{
  "n_layer": 9,
  "d_model": 512,
  "n_experts": 32,
  "experts_per_token": 1,
  "d_expert": 480,
  "d_shared_expert": 0,
  "activation": "swiglu",
  "moe_layers": [0, 1, 2, 3, 4, 5, 6, 7, 8],
  "router_score": "softmax",
  "normalize_top_k": false,
  "routed_scale": 5.66,
  "balance_loss": 0.0132,
  "balance_bias": false,
  "init_std_router": 0.0105,
  "lr_router": 0.000915,
  "vocab_size": 28930,
  "norm": "rmsnorm",
  "norm_eps": 1e-05,
  "tie_embeddings": true,
  "optimizer": "soap_variant",
  "lr": 0.00176,
  "beta1": 0.95,
  "beta2": 0.99,
  "batch_tokens": 131072,
  "seq_len": 2048,
  "train_tokens": 1465000000,
  "steps": 11178,
  "dataset": "wikipedia_en"
}
Below are experts of layer 2 (counted from 0) of a mixture-of-experts language model. Rows are named router (the router's row for the expert), gate (a neuron's input weights, with its number), up (a neuron's input weights, with its number), down (a neuron's output weights, with its number) and show model dimensions 256-319. Each number is 128 + 24 x the weight over its row's rms, rounded and kept within 0 to 255. Numbers have three digits each.
Before each expert's rows: a language model's description of what the expert responds to. This comes from a sample of Wikipedia text that the model never trained on.

# expert 21
What it handles: Final digits of years (born 1997, 2000), colons after infobox fields like Rural District:, Label:, and the word the.
router:124110145139126129121130107159100139131112115149099132149140114115089149165154127171115098159118138124110127117138113087153123150133112134152175127144127102155115090109116083157107136116123118
gate0:096169165109127130106123114126144130104154097140134090085126138177133153150160092090131130115115122095092133166151139111123125129103154138123114115136148118159131149141126165097090128106154118
up0:119091096154115131159139122150136166157110114147126145180134116121131096095113151172119110120158144155151120110125151183125175145196122135135154148117126157122154126103137123120154139149105139
down0:138118150119121138126112140090122094171131126132114135117110148098220099113125120123089149104126121140089138089124160109118064143134096132147126135110112115099152101149121103112134116141118152
gate1:109086103098121157192159131113151155124102086183139075126143107117116124109112125073082137107072092102144131142156160103146119134160098137125086120117128103160151142078160153090151127157122109
up1:110089144139146129122134110139160112144153203151130130115123102115128197170172122151129128152146132169117106117133119143112144136158145115124154151127149124152145116118148122145116147164126147
down1:150168164150112088100134139105161167130109141097117110156135140171127107085142131124150156125119125140116134136136160145103152169199115175145116150111120155149107075129150158158117149088130126
gate2:145160086132143133095089140163158130133137095091140141168104112127126114121147160138104140090097128122123112150092159112137101121109092140106102145114166143123151159129111134114080135089155095
up2:121152121153131122096038065124104124140110134112160147125092145089154118105144116121143129110143153140157128101083112113179094121089121099107140157140121100135138154145121138144090136149111129
down2:131140128123131154126126088103124149085155143153117111099125120103121126141130128178111110120127084168134148113165127162127135099092158129133124097110087099150130086147139163122160110121165070
gate3:130129146125108131109168147150145136138107193110095077143145123138131180103154123112180121126144139140132123147107155137108104083142138124133119094142088122100150128149135115089111129172145170
up3:132162158163147106129060157133102130110099137104127138132176142127133099138141161122165166133121117099146096102117077094131116147134153160116125152163111107102059141146124133143156125103088155
down3:110093167135158122137138130088122102121102143128128132191126166123118143132111080156070161121107143097136148075143120113148133097121132149149139163104142112143164177115144110184136127122101080
gate4:121163109099142135106149117107117113165124120098170115128120124135153137100120130095091128182154134128100172126138149139128101099101140153110124124132158152110147161129138132129126115132111124
up4:134146129110121147146155097141130164124145160137097120142103106152172112104088180127118135170137115116147120104144119135142137138164126064095145107084114123121168102082138124138142184159094127
down4:157134136152087125118101146106125117098090132126126083098099104117125142107121150118105130153129120118099128171166101140130114107146098153121107092119046168170107107141126148146101082170097138
gate5:136125110145100132094144122123124152085121085141135138109134156095173122096160138093138161135138172086146118114110122140083156128110125143105161155120163158154165124130140174123131118097157155
up5:135162145122124092141106119118146161128145128159176122129135143166107135156110135121119123162140101156114136178112097118111146117115145114130128159166150117166185152122115144156092171128138177
down5:097133095150137115175133129108145150161142124155131143145133102142117097153083096145173120132140106104135106097129133148131090115196161107181102138110114147125117100118145117115152153143109145
gate6:137143150087115130132150135097171086098155153112112108103133108122124122126118128076128155093146123170131102092153117120141080152109101156128111150160103128100144133147135154123142118150095113
up6:082103109102144125151089080157123112148161143148147060162157158141112125139124139107157110145091130176158099116132145112129104119139156093041132157112119113135168124143143120100083136139115152
down6:129101114126110106106150107164128154165155137156106137103058115118130111137118081170185116096154165086133092110158143095086153119106116175176133141135091115113159118117136122141064099163149118
gate7:161141142115116126127146142121153069101101152138126129080103100147182116166131118110137134060158114121139105141123110152130104106106122153128148174147120142129109133160106141146134121129136144
up7:132104194133114101111150131064141139131071126128128146142101165129125154128119144130112114121135115078113107110123117140172139109143162171144178132163109121140121133156124137103133135117145159
down7:108139098135119109121168100156120114142124094116084125155142159142148108141111128137110162117117119135131138115147136163142124162167137119083091119122136153162069139167110132098165149123142119
gate8:108152119117155064124139142131138117142129089077116155104115126106122150116105171137106153085112116117107092201149123151108099098126087087087139085181145141131116133155172129096159142125145138
up8:124096102149130159113119104130121112128124116176129128141118077107114043128103101125120124121108099130132147131148139114180128072114178168106110167107103126087120135142113123133095120152125128
down8:104132132121105152122118140113101141094155106099146089122130114130144108135116141163102084122143095102118125131096126135122099105122106142081106135097130152114128116165129145071160130098130129
gate9:158141137135115151169134111133134102124176091112173149108102156106129132139163158111136125125157142156146135109148162127112112142135176103127117105104139123127130177174069174097112125094123144
up9:150133148064085135129118143148110141128119058149107183119103159124112092128104165149125154135108111126086161089142125111094104085148137108120129103118130111127148131087089175134114153106148119
down9:146147100133145153167114142136144125145167150122136145122130098157115109146156132157120120112124106100146145185122110080134104117151163138140120149135110131133113075121109140168112166095116131
gate10:139150139138109104136086115124138089120122155107123146080146167121159118097161113119073145132137129107159152111108112080102111163102145123140129142169146117114134159135125119114146108101140152
up10:118116113107110184129170112139131114144116177124084110123141107168095149144098124126148166144130139126131146133104135126137102138187149086158082150138119127157107086122160117140114113129081106
down10:138090104104141126118094193125137144130136098095156158085141070098137144132147097094112119081132113112138136155137150094141156071129111131129119089114156152145104128109137156162125126130114107
gate11:092115160137145114118108128116123096099173128098127146112151135124180118153139122098137140138088129118150123075080114154094146136108140116102104142121097114095075143145123121139144133136143100
up11:061124136150143097141140136113134158108182121105106104143141080102097119138145174122117127113119138117132141159146122103119144086121108156141151139142113102130116134096111081136149123137128133
down11:164129161134144186132127123151115106153169147100122150118101119130141093103100116127106162096127092109159132089138166146145088114086153143130121127132159157116122139137095141098125154121135130
gate12:096132138109170149100161120128136109128123150131129099132094171141141099130073109116137136116119127134086142158111136195118115122125179128083127139137126098112143184120130154098111106132149130
up12:114078108125146126135137122134119108137137128111109143144140178139112091161129141081082112191088161161120166091089093146138115120114140137144128162146122130102105165106134113108130088123138076
down12:129171122126114137147130112102160093155155144108138146134106139094162175096085153123152103129160133136136183098130133104099136126157146136169098128111118142141159135134133108139099127116159097
gate13:088093134103098147136161091107146131107136124082120102076128132159147164114145103136126131138119138173106113112125164132090131130100126140086124153122119117114116166124082181112140129109144125
up13:129118149131100114140129101118166124075134136079093151109157116146141117123090100077136118190094153163159124130131149117148189178121075165133114119160111167118155162099181114125160127090158136
down13:147140139159113095101077157132123099114119183135182105118107130138156120117120144132143210140122127149119148132136076102111140172142130151173102105155170121111167083118134143101142100128131134
gate14:127160108144150123132108105135114163155130098129117112178138121140136071134120145125154126135153112138117154163140137131125114114103161102106100138125156141094100149106121161118176118155131148
up14:110161124071093106125142137158126101120108119101163124095129154151107169141151128129145148111115142197165115119161093098085117141114124093107143156175096083083122128160132140203129106127155135
down14:126146113176147146115147154129158146127127086110104132147154164125129135103088126110107151137120086114140115126128132155116117140119164156166117095153100101089101097094120104150155148108116194
gate15:118159119125137127155112131099147164134106151115131124144138122119142154125132159164134164158099163096125113126109149149097121085144148083120125124094156103116112112151123127092156171127151134
up15:063122137120135110138131170152094195148105146168155129157103120124151125118171144152092139157122134142147125125087144139108156106142093071100134147115124125127126150131114135095155176150102100
down15:158129121158142143161136103093129105133151184158102122140098140115113099113136094145111143118151183183132140121157179124132114138158189144170119134125146154147168089113149096110117142078115093
gate16:090094154127130114143134074084141156109206112119112133140106156125129109135149133126142134123120142119115115107149167162153125127139136084099120134137166154122123151146101109086127103072141181
up16:122147098117111091141149122097105100152075110182130108093147121143121119121124131106139119121126101147175162149094142102131158130129079140159131159142080156135147133120124120166085120138129101
down16:111144164139135131134114128171132119125137185121123141122091169149104164128154053137146130115137105128091120165145083110135114120129146151120101070121136162133148078121144093158108149179146119
gate17:125115122093136105109119100095074129176107120102181170137121091135093121148143168122143121148141124114130118110132128073143158134089093136082111129120105168152121160149096105128134144107121140
up17:145152096124157137136131149110116142121156152136140136134083100088098063111128175152156134102122173104151111118101117081132144142100114182124146165113124073110149123133086132103162115110103106
down17:091112104109137133114184167084171161137121125139126156108134178138107141147107121121172067126137082106092116147131135142086140088133140116115092149128117132177144110164102126158139121074146108
gate18:145096115163151133124117116110140119156126092097129114134086116127147082122107125131166117141140096142155172141141104107116115116089147128137119164139135200107103138162106164109150124148132119
up18:086129113115090121095138105142133076132103146193112106136120143140154165154139102127148113130114167124098105151131177164096131157157119089143125144124153148165125150098114127145087141119127120
down18:120149161110071114168122128133141156133135125089141134099122120112141089099185154110175139139119083096072114129111146098120204124145091144153165187159107130087106150113153087160102139140135092
gate19:107137149133130102119147137122154072086142135132113107132073175193126174121136106131142147158122127113188174162128139124135139098155090123139101118127104171100099150148134141107093174113105124
up19:150151135114143127126134146137136123146149123128128125082144100115112110121132120148156158134118146156132144134182137116135125119118121122132140150132147187131085085110107082150138149103088129
down19:106109147141139118111140151157076110139105111148140136065100121150165137145187131130147113138096109120112112186120116130105149102141110140149109120120100089079105105158068112123121113079095124
gate20:113113147162132076161127154134140161105139093121123095109133148173107138098123150119128144164158098117186145144111138133190111121140145106118111154098130175104098130136102109135136143154120120
up20:152107090127105160150124101101121154104148132128105101127125102168131130113115113094118116121108114136140133180132120121106100112112145130177115106118106097134151124115106087152124150115118094
down20:112111108132147110078138117125163148111110142138134170114114144110172140127130130112129146167120131100124120098125157087097126092123133121138096175148122102101105177112083095126084174181119092
gate21:126104145112094115143118134125124091136126117093133099168107140140102096116156154112125156130111128134136092129178163149125110150114157150145110166141119144103142143126127132090091104160144124
up21:159145137108157173122122137086116090156123127110126091138141164114097121116150142112104126164142116171115126116184144118101084115071162154167111159119105146136140118120153132131141107123120150
down21:144139138141114105119129107153190147138109138107157125139150139131098114152107104159110140149139157120100144132075160125127145133154145147114114141149095082119129114078134084098149183103133080
gate22:146098103143143099145092150101114125107144111135133137095109115121145137107103115141153114098109115165133121110115118166154135126089083085143104128158135171142160127120154131114100139121129126
up22:089133137109116082080108149174109118135141144138126122135104085129106162126158150142125122135162109148134149053087110140148068137139106150095132129133104087148116157127106103142140128135117129
down22:120138156135129163124111124148165134110118130125112125144118129150119117155142097105133122095141172141094113130082128156148134110059138170163149113144116172130109074150143129119085107110139138
gate23:119121137157116108091156131149158069128135152117133108156135102107156117163123158138128117089099145127137157090125165176134152123127143168120120118123138105097112121132156127164125064179162114
up23:154157123095117155142125133087122121131139124147115112124124103141144159129165148098115089173134091128113140172168106123135102099138111087115154105088143138147164111140073117128089157099095117
down23:132151107160124156157126163124150118123136101070109149176132108119111103144122095131144135132102131124170083104099160160115140133138135128136140121101143139114110083134125138157210131111149140
gate24:129178121104112104160160104100103120128116078116158149077084138151107139125110183135116131066110164117121113130107077130125108125142163130102137114083126115114141166121137154130115141105136136
up24:132103120117115119123106080131157078140111141085079163161156121119158087143095157129090123131147151117158149128152121081157131144123132083138101113098107129177121105154129137131139116160143171
down24:124176142143136139175109134131130146139081096113130118108088126159131120165115136141154135121141144122102140143125146100147117162150084123131144100148118125118130141146140140133133093136109133
gate25:124103122118121169177086086088130145104157128104136164088157113122065168132072152147079113062110102116102109128148152079123155150123131139131091083135119119150131074082161142170133144111176151
up25:138170094091109099135154112124123108121109167120122170138140163119128157146178153095159144100123082082157125115117117133185116099131146091136114118110123088131089124157136099159145134129113099
down25:124111112149144106114192118136112135127173122114124112115123077150131134167094111134164126147146143134106150124111151075114157133136121095178107121135111141098163124109107161113147125124154087
gate26:111114090140105114142105124140126136121165125103128149118149142089113107140114149140102144122148142125134134094124161123112111095140104118137097144133128136096153124124135126091137142097128153
up26:121121129171138122099124161140093114117134111121117124165119070151099172093128158111141155118150135121130153133110110132081098092146128132119119094115146126103154162118101160124116117161102113
down26:123062134183141092107162131128112095136094119150113157111176120103103133159122125149092071154182092123129128174087151136175103101104086129152148126136125124114119172134097090112113117113132138
gate27:137121105089119130161118103057141118104119146131184142150112155113142137136136112108165144136086133124161115134143106127125124085149142132104112117145168150082101159113116093113152133157149120
up27:110144106151131116139127100146104090091091134144164086117109101130128160129133093150115144084094154130132128143182131120133132131115145139111135127132087120157185081075115129085124115090110155
down27:168130154052150164097139162133039163099159141145121134168128096111127141127114177066103145156136109117116148121133134111139108139145142112112114102102130111144121172117107153130082120172131141
gate28:127103158097102116144174100138133115120097111141141113087118132152106142133143151125140070077101135118127124165128135164129141143144115125108137089122137103148157141145118135112136117075158150
up28:121171148108127112104107123172130140135148140125129104176165127119099104143123164139119105095128112121126101133125086138131140149150163146103132101144117052111125124137133121087142133149104151
down28:146154122129131093145149130114126086118119116153127120180131119116126111159162134150139102124110137130155126100160153099122106127142134098106109120108124095127139140112160117169106122123131122
gate29:098122103093116135131143122162159174117139133109141143138166109124129155122105130086130147110138104134147123142136150104123134097141122128145114091133151148139115117111122121086167132121089167
up29:048144093117114087119139099144103108113095125121152159157182119100132152099167164102139132082126120116131147166136147099136178106113097120112111098133164125157123108142120085095122107144108143
down29:150144101135140122128131138115120113108118145084108143130108180107124145120138149116107121094108133127129094162159132124111106161125118139114117131138162078128130107126120093141195121116143097
gate30:107129148134121150146066115103121115151136133171166138149184152110096150119116134169117137097167159112104072051104122127147135157086173121126123161155125154146156110118111097108128156130104106
up30:108170121091112135138128144106131139105133131162105141177117081121154107136127137131095127164120094146164097133108112110202120122098086143063153143087100119172160155114139127152106169129159132
down30:133099186135125123137126137102097117133149160073132134143108141115114154144154083134154196151148105155109131105157093106120140148108147171143111178117149139096140115128111183145150171125105110
gate31:134162115115147139143127150092080130115134162138133100113129174160142099085109122141118154137063084133139129120164131138120127099128150140120074147100116154111116154158109145117150129143120101
up31:097078142142107112128123101110140107117126105165132175134117125115160155086147095079105096129139097142144141146127143151118139128157114090147140076154135114092122107107119122128115144123135149
down31:128128132098147153136129153113123173102112139120158151149092095137120137150150109191121102102121152162110153160125085134082141134119080183175095154113097149114153170150101145124123108152155120
gate32:145151160097095145147114082089138121135112146134115088124132112130114166159129141128134175163177128137124154174103117095141131165132099126127131156138107121111146091142076118102135113128121120
up32:160157101141137091151142113098096111086123127139116122132195129110161095159170172100138115096165153163140161140117159100123104171163116113095161100131123125145123148170108136077118108119115108
down32:124120129131115168147101159117129151117142102115185097070156083125111090143121117109131110135126152122100124100148157084107157145127101137139129143148159141141106123139149121137154101100134118
gate33:130133131140090120145131130138146103157115126158121126150141147118098149125098159173147122114100145125129133126144139089135148122138118142129139138109100159150134097143129116134156163165092162
up33:103109141092122129082084153105150122153145105110134156107136134116140145141114126121124148124165105130126126109104134126092128117102106115119127147175204161118111153162127099144104132095123176
down33:097113107090121145122128109128112137090084140105080132077131110159108142161153144114144092149124114105150094110114148126155134157120209098145072127095137124118128135140134114132112161135136131
gate34:110128097164126141109128132088153144128128110125138140138118128156113157165126112129163134130114151119115133105110131188191112126121085119150141106104109098111105108103087111109143153201124113
up34:119133140121099164071151132107109134096129138145154103122119168135128145161126103129158125143155131133146153100105120124137124124161090159159104103120138141104086109083072123090128145112140109
down34:078113173117138121104110160118134159189106109130101118132100111143123155116138135140157125162108171111136124125112114137141136133098141125166135149108092117170145125162146148111132125148127114
gate35:178150134135117162122139153113175140082092147107133137057101117129136123152139097140122091150144113132135115153130131089153148176126141127088096106122166119133108119109137127140130140124130098
up35:125141072145123077127145129131142120161095115115127134154113074125099055126128141125150155117109127104155124159116169185130162107135135050088108173135118084150151148145127141145172179127154123
down35:095171140120113132108098175133113134121097123066154104132134106133137124100096182122135142186109132110119161059124146152068112176104110091116128082129146117134168118110167116125121105191126126
gate36:141131135106170139174136157116171125096113153140115178106117161149118148121130068108110158144128157150128119191137139147136096121141107123145125135087144125116153134144112154106139119160159151
up36:159152110134166139188101130137128153146185144101086205142154156114119143133140069111134103159117112139115139137119091133121125108129112136119114091096126104107140100112109126139123132145122151
down36:121141082147092106116109148159103175125108158124080132125103103123144082143170081157105137165126158125146109132139124089093153101105167106139120121072148142143138132121151150114123187177104109
gate37:131134127103141176119099101147131110138104139099147140122153167097115093128136129119158172104122138159119080170147103103131128139125124158138112135106142098085105119154126146113164128099158179
up37:117106124142138160122105136165101175096176106137172141118149159137145100147146141090136117126124110173130102157197098132136106100126124125156104145129115106148070103150114110134155174112105155
down37:145127161214113103134131178095112103125142140125099143137105121125113168126115068122137106140155164166147096133158160143139109148111166161098119120108150124118166143176153177133156123128137117
gate38:113103158148150166149144149138157143130140136163123089078132142158141127125137110127128127084112105176120123133159151121079107153151154163138104124141126154123112134104132114105102145116137132
up38:146099063121132139126155125118119108094134124109158135130157080116167105100111122128128145148122091162144138143117144113134124134144158135123137124112100150139132187115111102127119123131126120
down38:171150121136137143154151125098119098146141127137121140115117100133118127115086118128113118146106137093098133135140148119146096141138111123176110081103149154122138092145091114095148108114122141
gate39:137140098104149142102135123143092069121112126111126150097131166130123105159124101120150143124157113155102124168123133157140130144093092125118124088122140147093099148145100160152144135126138176
up39:119110181127128114138119143128087141086070124134122084091154094102108127113149131123148112152121141113132066130134153106112177120126170114100144169151132135137154108149164116134136087121078111
down39:105122112088098109175141157115118108110170109138143120110152142105104100110147196143145107152121154138113109126105120060161088085090099148154126126143114147151143138162112114084108139101140126
gate40:041136128093131120166133123096166125139125143111081103146159101107165082135138102117142173140123096113129101126161164153094147133143164154113117114138167164145136112124097095120148114115138120
up40:124126135154125141091144116129057089104071107115133192130117126167116138101091143104158146154121135099123102106117096134089133126140119068126108112142128118069131147128138149106141136174166125
down40:162130141164102122092139112129112109116151144119112132121100154103104147110099102107142120114120103193124142147098101136106130107126092168088109131158125125142126118154127118114101147159099123
gate41:140132167107146130122117124125124162111117149152133165102140156122156149102092117140156139129138135121134106132092143105116159171120120128138137090110149123135116122140158092112167152137129140
up41:127113137169140122128144141133097132127149107114093167150126138094158142101153111097166132089114116111108088092104144099137120142115173152122111047126133152119098116150140125150123160125101082
down41:116154152091145120109119102128091149159133102145130124111148150146153159175122123087132147146107143149115127130109088117138114103101124079094127101099090112090126177130118159099137148132123128
gate42:183100135108089141130124122091141156144084124142139088099162114123142151170114157090118108138123158143132130133109148105091082149108095157164109143094128142135123137138158102135140098121139122
up42:108125153113156136149120134075137186096139147144154122123083139152136161152118125141106081104128080164132132119130111109133137108138082126137131127141144128149143130126150109138161145167101129
down42:136149110080109159164131158098155077107152157157134115139137156127115128130160124151128098115082131146100143142171112112119114133125136132086102091117163124173128146132148134093137105108121123
gate43:112111124084145082162180129105122105100095098118116150143097145111172145153090180126138128176140102127130088145152106089155126073090159144118117159122121147067080166147151124120114118153130119
up43:107149114149126161165117128149133136136104172118161133153107108138124147084154081145140139142123093132147136102128146156119078106117100147156128123117157126146134145108127101112126128091106124
down43:144131145108123127111152128131124132159159139163142102088132110137115143078120145096124114124145152174106111119108153144135088093111121152168112135113145185129134155093113132124130137131113111
gate44:121163137125091125125124114127117133129132144152095108147100137119150112115120134111112135112174135143143146088096140148072113159154119147146132144131131125076127141188124158126131127133151150
up44:104135155151089122084127140104113161126167129106135157134063135090128111139136149112123163121112146150160121142126122140161163175151107151105147122123150113124096116177115135139155092147136124
down44:097143135106108119107123113117158154115154140130182080090091121112171153166155117092106111139174134125106121096171120136126126138150145102130130139149126135136139142123158121102119119114122096
gate45:167150149154150114150104108118118151109131153161145111118149169124144134133124128132100158137085141145108101071155127106132137176124174172148156206133096117147145100077107131107089152162109150
up45:121138149112130121113108153133104140122079170129152154092148132133112160131131154153113124114166139121110146162107151124145136163116102135100146117154113088124151115130094107166178100098137133
down45:109110163139157136154125139131117126098085160069147098113117157093117106116086146163142132105110154121118147166119129093122128100118138087118107107113146116108123100132151124159146152157122135
gate46:151149161124175098121085134117150147112122121103171083105127156140154090110158090132164154106137151111164114124119138122128176181142143139113157148132151166096130153178127175133155165147123126
up46:117107122067167136137179146111121091147111129136098144155154112145173079143102175141149103164120133141123146147060121145155105091175129086139090091128098163101142140101111113187144133179123120
down46:151161133116095141146135070091110115139134157111104130130114117145113132097144161148125132142149096103119114116132148142128126119131145116105110121130116128168143122160151183111131075118129109
gate47:095132091126102173098116168071124130119120145104126138111141116131128123139110109159144151135160148094145144109122134141128166130119106169112118122120161178075137095124128130156137095117141148
up47:129142130149132111143129095137146147175150128142123143123105150100143141116127153147121095132094119137104123119127134115132107105150146083109142149104113100117121189120126179158113164138127152
down47:178154134113102147156141099109147155154133159116125110150153132138092093097135120138124198110133164136124172140111146143101156155123089124111135151105109140150103156113152154110127173099090141
gate48:104120172152149087103132140169168117114110128142114100094080110141148119118127115124086125115080135131135125153144126126134162123107127130144142188102140115095157127128164169174153128149141127
up48:139100124160112120123148100124098150123126117102135177130099153145142137130134130156152119123111161123144194117109175132174146165121155115123113138102129110095147119122124092135127101113156113
down48:158148168142136160087103152112126124112142116099145109157088099118113162172165141146119152169114145091113146103129106116156145121107128118133112106158088140163126165112132133140096101179126123
gate49:104151123152158166185153153100177155144134153123140131152130138161122123129056137166157109112149097121120117098091148155153165132153169147150090143156161111095157130115134075112115142140104083
up49:140118119141130182136126143123134127141152106110158100135123144150125128103103114145112140148140085150108099109144166148159134110161158134156110128088142146114168156175133125106124147151123143
down49:081085114128118103121132143130154108117184097145123074157117068091151101134178103108123129148153149162134130105103129111130122130107124143144109149122123174121140129112116106123102104116122119
gate50:137115163150103147106129123118157121108111145124141089107116142181158132151134079185112174129147070117129107175115121133105144161086124155107123093097107124126168132127141116075121114134120143
up50:140156110078172171096098144143117141120155143138143130091128135134162111140136124164120095150097096147182098135129082121134104097080145140135129115127096094140122179134135097126119148122119137
down50:155120163112124098084135132121108159115139127137111140154093122149097098120107116113100157151179127148147152145111084176128173187099115127135128113127158099121123130129101119110174135078156124
gate51:094152130088129138112140123125142163155144119088122114119112118116152098096115127101131135115092089137123124135117158092137118134156122102107127135084110143056107097119119125131161116170119057
up51:109155146117125125129185146106133131142150095134120162146127092086158123107175125127122146130111149117128136186134120120111187111155148104110122110117139123121170108092103094099170129147114078
down51:122136139190114124117110153123121140113129155129138128128096155154188123129101168110127115115152150146152117145150154111141156084153059156123174111148151109141152156083144134130114094121078131
gate52:146151148194163107105161100141118072137135145129141130145146127200123127103116115135113121122144108157101091074098108094113170115123133096153095105097066132118123161138119141105121119129148115
up52:158172179141102095141084139099082156114116159146102123140083174134100156129131106148155109100193166111161081147081117110125147165138151096129179120083203111129119129162074143114115136139129146
down52:081104117122192111150147154105185166098120106132149121119131141172090119115167138091141132149109113120147129167130092162124143130112124138157091123141130137129099165127122159145124165089151137
gate53:164174127122114120128138125124151129154149142116109124146186162127134089122160143102140150160100131152159127103152151152117128140157105124075091129115166124130087167101131141151159131114145135
up53:169145121043146167133149120126147110134135114120102129096142132112166154104142136142143131172136116134097079133127106129137163116125148119114116114130172148142136140093136138145104146114114116
down53:133103158124116164133117122115140174132144130135097176159107105089132133129141115139108111213131113105130116128133117098121140123112145147131124135111110124126094110131130126105145127122117140
gate54:142171134118108110123134129109087129159152096094143126164150121139097129123113094148118126096166093141131110105150115154138123136117144120096113126132155188124092097095099095066110119149101134
up54:160094134169121157105136156122184117091090177129094153071103139132128110157158115133109155136130145121111137132094150107110099103154138128138137114113113115150135122137116156148140103126159108
down54:117123155097143138132101131135105118102078118123107097108130173087137160147091094123115102092148112137134148108130142142112141117140097075091100153087122130104145152141116131139078135135117117
gate55:065117143137095136127086134136179136139152094136133096056162129099103158150163140120080120067128148119063148104119156109092079127126150138138119147135110130172083133110115131140122133154176072
up55:087127137139143123098088167143089122110129117126136099144175150174096128119144117117162152151148135119147133158106134152125149170111124118100096183136146096106152163108109119111163131155092122
down55:144133099109168135159169132141091120120136121114134099131101110094098149111100147090155114102144154111147079129093134090151132161120084130135124121167128128132109092134141134146154138156146114
gate56:132105127178118104166124137070124151149116125111140095126075121131149104102150146113135142105162100093111109128160161106136098090116127165127116149153141147155125164169139112120143135149114114
up56:103105066144153086155110115148130098146174094128154145147144106099157106138140164157187168115167190150112157120143140096112153158121112114086136112122134153151154145113114129141147144117146118
down56:090133165139089169123144144153123141138070149130121162160109169137125097165142147130114140132130111135120115085119149116105135115130094103173137102092117076136134120143158113099157087141127137
gate57:130083063149132132106174089139138126117110095141130113064100196130111130143132151115139110118127126117102118102135129140108086105132140136138102112159077102151118152188134085093143104153129138
up57:168120100127166158111138111152112133116124129105153141130173104103175034107154115093114072148125097130124143169128133106143143137095150136112107140135124155156119110179082155181144142179114131
down57:138122132160101160139110137161166107130137147117110132089123140125138144122115148080146165097128106110114128102108103103123104117078079142157142146129124113124168137090127140163181101147145113
gate58:107129146150146095186071168126125083156116134158175159111108091140165088114121157097128095078083132111156130155138103173102093129130094100139120133162123098092133100140148119107166148101082139
up58:087127089136134150122062138106115106130106156140119132119112136152114084104099196110111110089116121144102139164149128166120118104128085100147148157162096141168152105102183139122173136143139130
down58:130089141160153149124131129152115142085120103129136132148083137144159095141115165186131110153171065137144132120197100136140125144087162126147159128104154148133170117121120100131108113106133086
gate59:106125087098158111146125089064148154155153129073153113134096125148124121153145132146080135142108137133191071092137094164112091112117135105115118080098120116120119118091146178103174183142143138
up59:138150073141140078125110135099135156152123165120152132112100131138129119132116145120130132126149085167163093121109108090081150126101097114113101109121158129104141178150120149077130175152090124
down59:116151131191130133170157121165108138107145141161110133095118174109102133135071128114106141111111152115134129101132114125140149156131132139142106135111166099135153161119171087107130144141125123
gate60:091129154131133159149110118131102138164094140130162141133111144154158152129120152128137151126123132169148123120152138164120106110124090118108106138132144160138149125127136114112115113099117111
up60:124120076140116141146122141150130170128137122124137148168154177113078109153141131136132123123127124175107113147123134142117149153139088101133166135149075157174138131156099147140140133133110151
down60:141111166143136102131086097126102133113120136152101107138116135162150157130164137134158185137091136141087141124129122150149141128134086133129150156148158144129100138118144135168127146092155135
gate61:138135137136135123147166149130169133096101119115154124104083110126133078123129090092082161128147081148139099172122132144099138141089119117064135161169088115149076122143105169118120131133144133
up61:139111129092105165106150178148124133134139061130163149150131146112134103140131128128094108112156130121112126130114112167170127160155143125125142151143100097135132172124126194087155130112172109
down61:100110103109131121122119130123101126124128103130095157135114135141130142135118118117102125140109127170099111133128098117138128125147110067096151091149150132131125107082098126076108096100106147
gate62:146056104068089110108103105108147177106136084123127179123141131076134125162151101119154121156114141172167141131102102128134093089135113160151118135147122170095147116154132093140161142148138130
up62:111115118148216142133170100140139085130116123132153099132135123165130151158163105116138077132168106113144152134117127165125149157102133160106101121124139107133118165156147135124114121122119107
down62:140155147121149126124114133150168140150097113125086146116096137135133122127136150117126114127134155145101102116165128120149109163107171124126129095145117093105167105113169145096123123159063119
gate63:177186098146100136137107134116158106127123134126141122141151112127123103131101140131125097123137120122142089167127099136143122104124143095110116133130114131081117128136171132181143142123142135
up63:115140154097122100165115098104105116126114104142128103149150102155175047138149124114152118171096116134106138156119143086153148125143126120118135127079109145115140108138088101124173109116154108
down63:139108125112168108103128097132126096138112119153127134099130158119146137112149154128119152161119094119124196109180128122143146138116115101116119131176121107141183115133100081129180119183071154
gate64:133166125159155128172128159117101131104121124166167125129086124163129115123158142118159136077119144113146134144110103133174112176117162135134112126094111117123123116164139139114154096158167134
up64:130130133121162070108110126131118118091135091171109156087137115072102143131132105140131157096102137095140140127119086158169113098139152138138104155141131136120105139144129139153150115114136158
down64:113118099121121153112123123186120161154135094145122115148134126139087138186116144116149144111146138105144138126144145098141131143108138174137134135158176173158146132142114152095132167102119118
gate65:151160124181108121138155166133115119159100128153127134133118060165104146091109138135126146100133116094102126142094127117118143119133125080130106131130148124160087123122108113148159147142143138
up65:137116125115179131129165098120185133142141149131129105103143185113137139123165151126117103123129134175167122116137108074145136082123152162157147139098110109119162112128171141125084091147099129
down65:107165122071165144148130076106156120134135149123125143154159133155140137134130106132088120146148093144126098066158080131128153101140125136135127096107116123122123134081099107069183165114096098
gate66:118128138147109110192106109141116137116107169131141129089105157126140136146134128126092170123170118137152150155127123113131122140166097089172128097120115129119123130156182119090127103110109122
up66:106131116106121127174091123157098111118113117138098133121113102133159078141133107121137146119126122131086116159135145132139079107165113144156112136134123162126107154115154131145148114132113127
down66:081137167111100131102107112128124106119105170093127126125137120085154138112137147127153127075155153149141091108128098123111161098128120117144083152181118120137179133131152132174125119106129177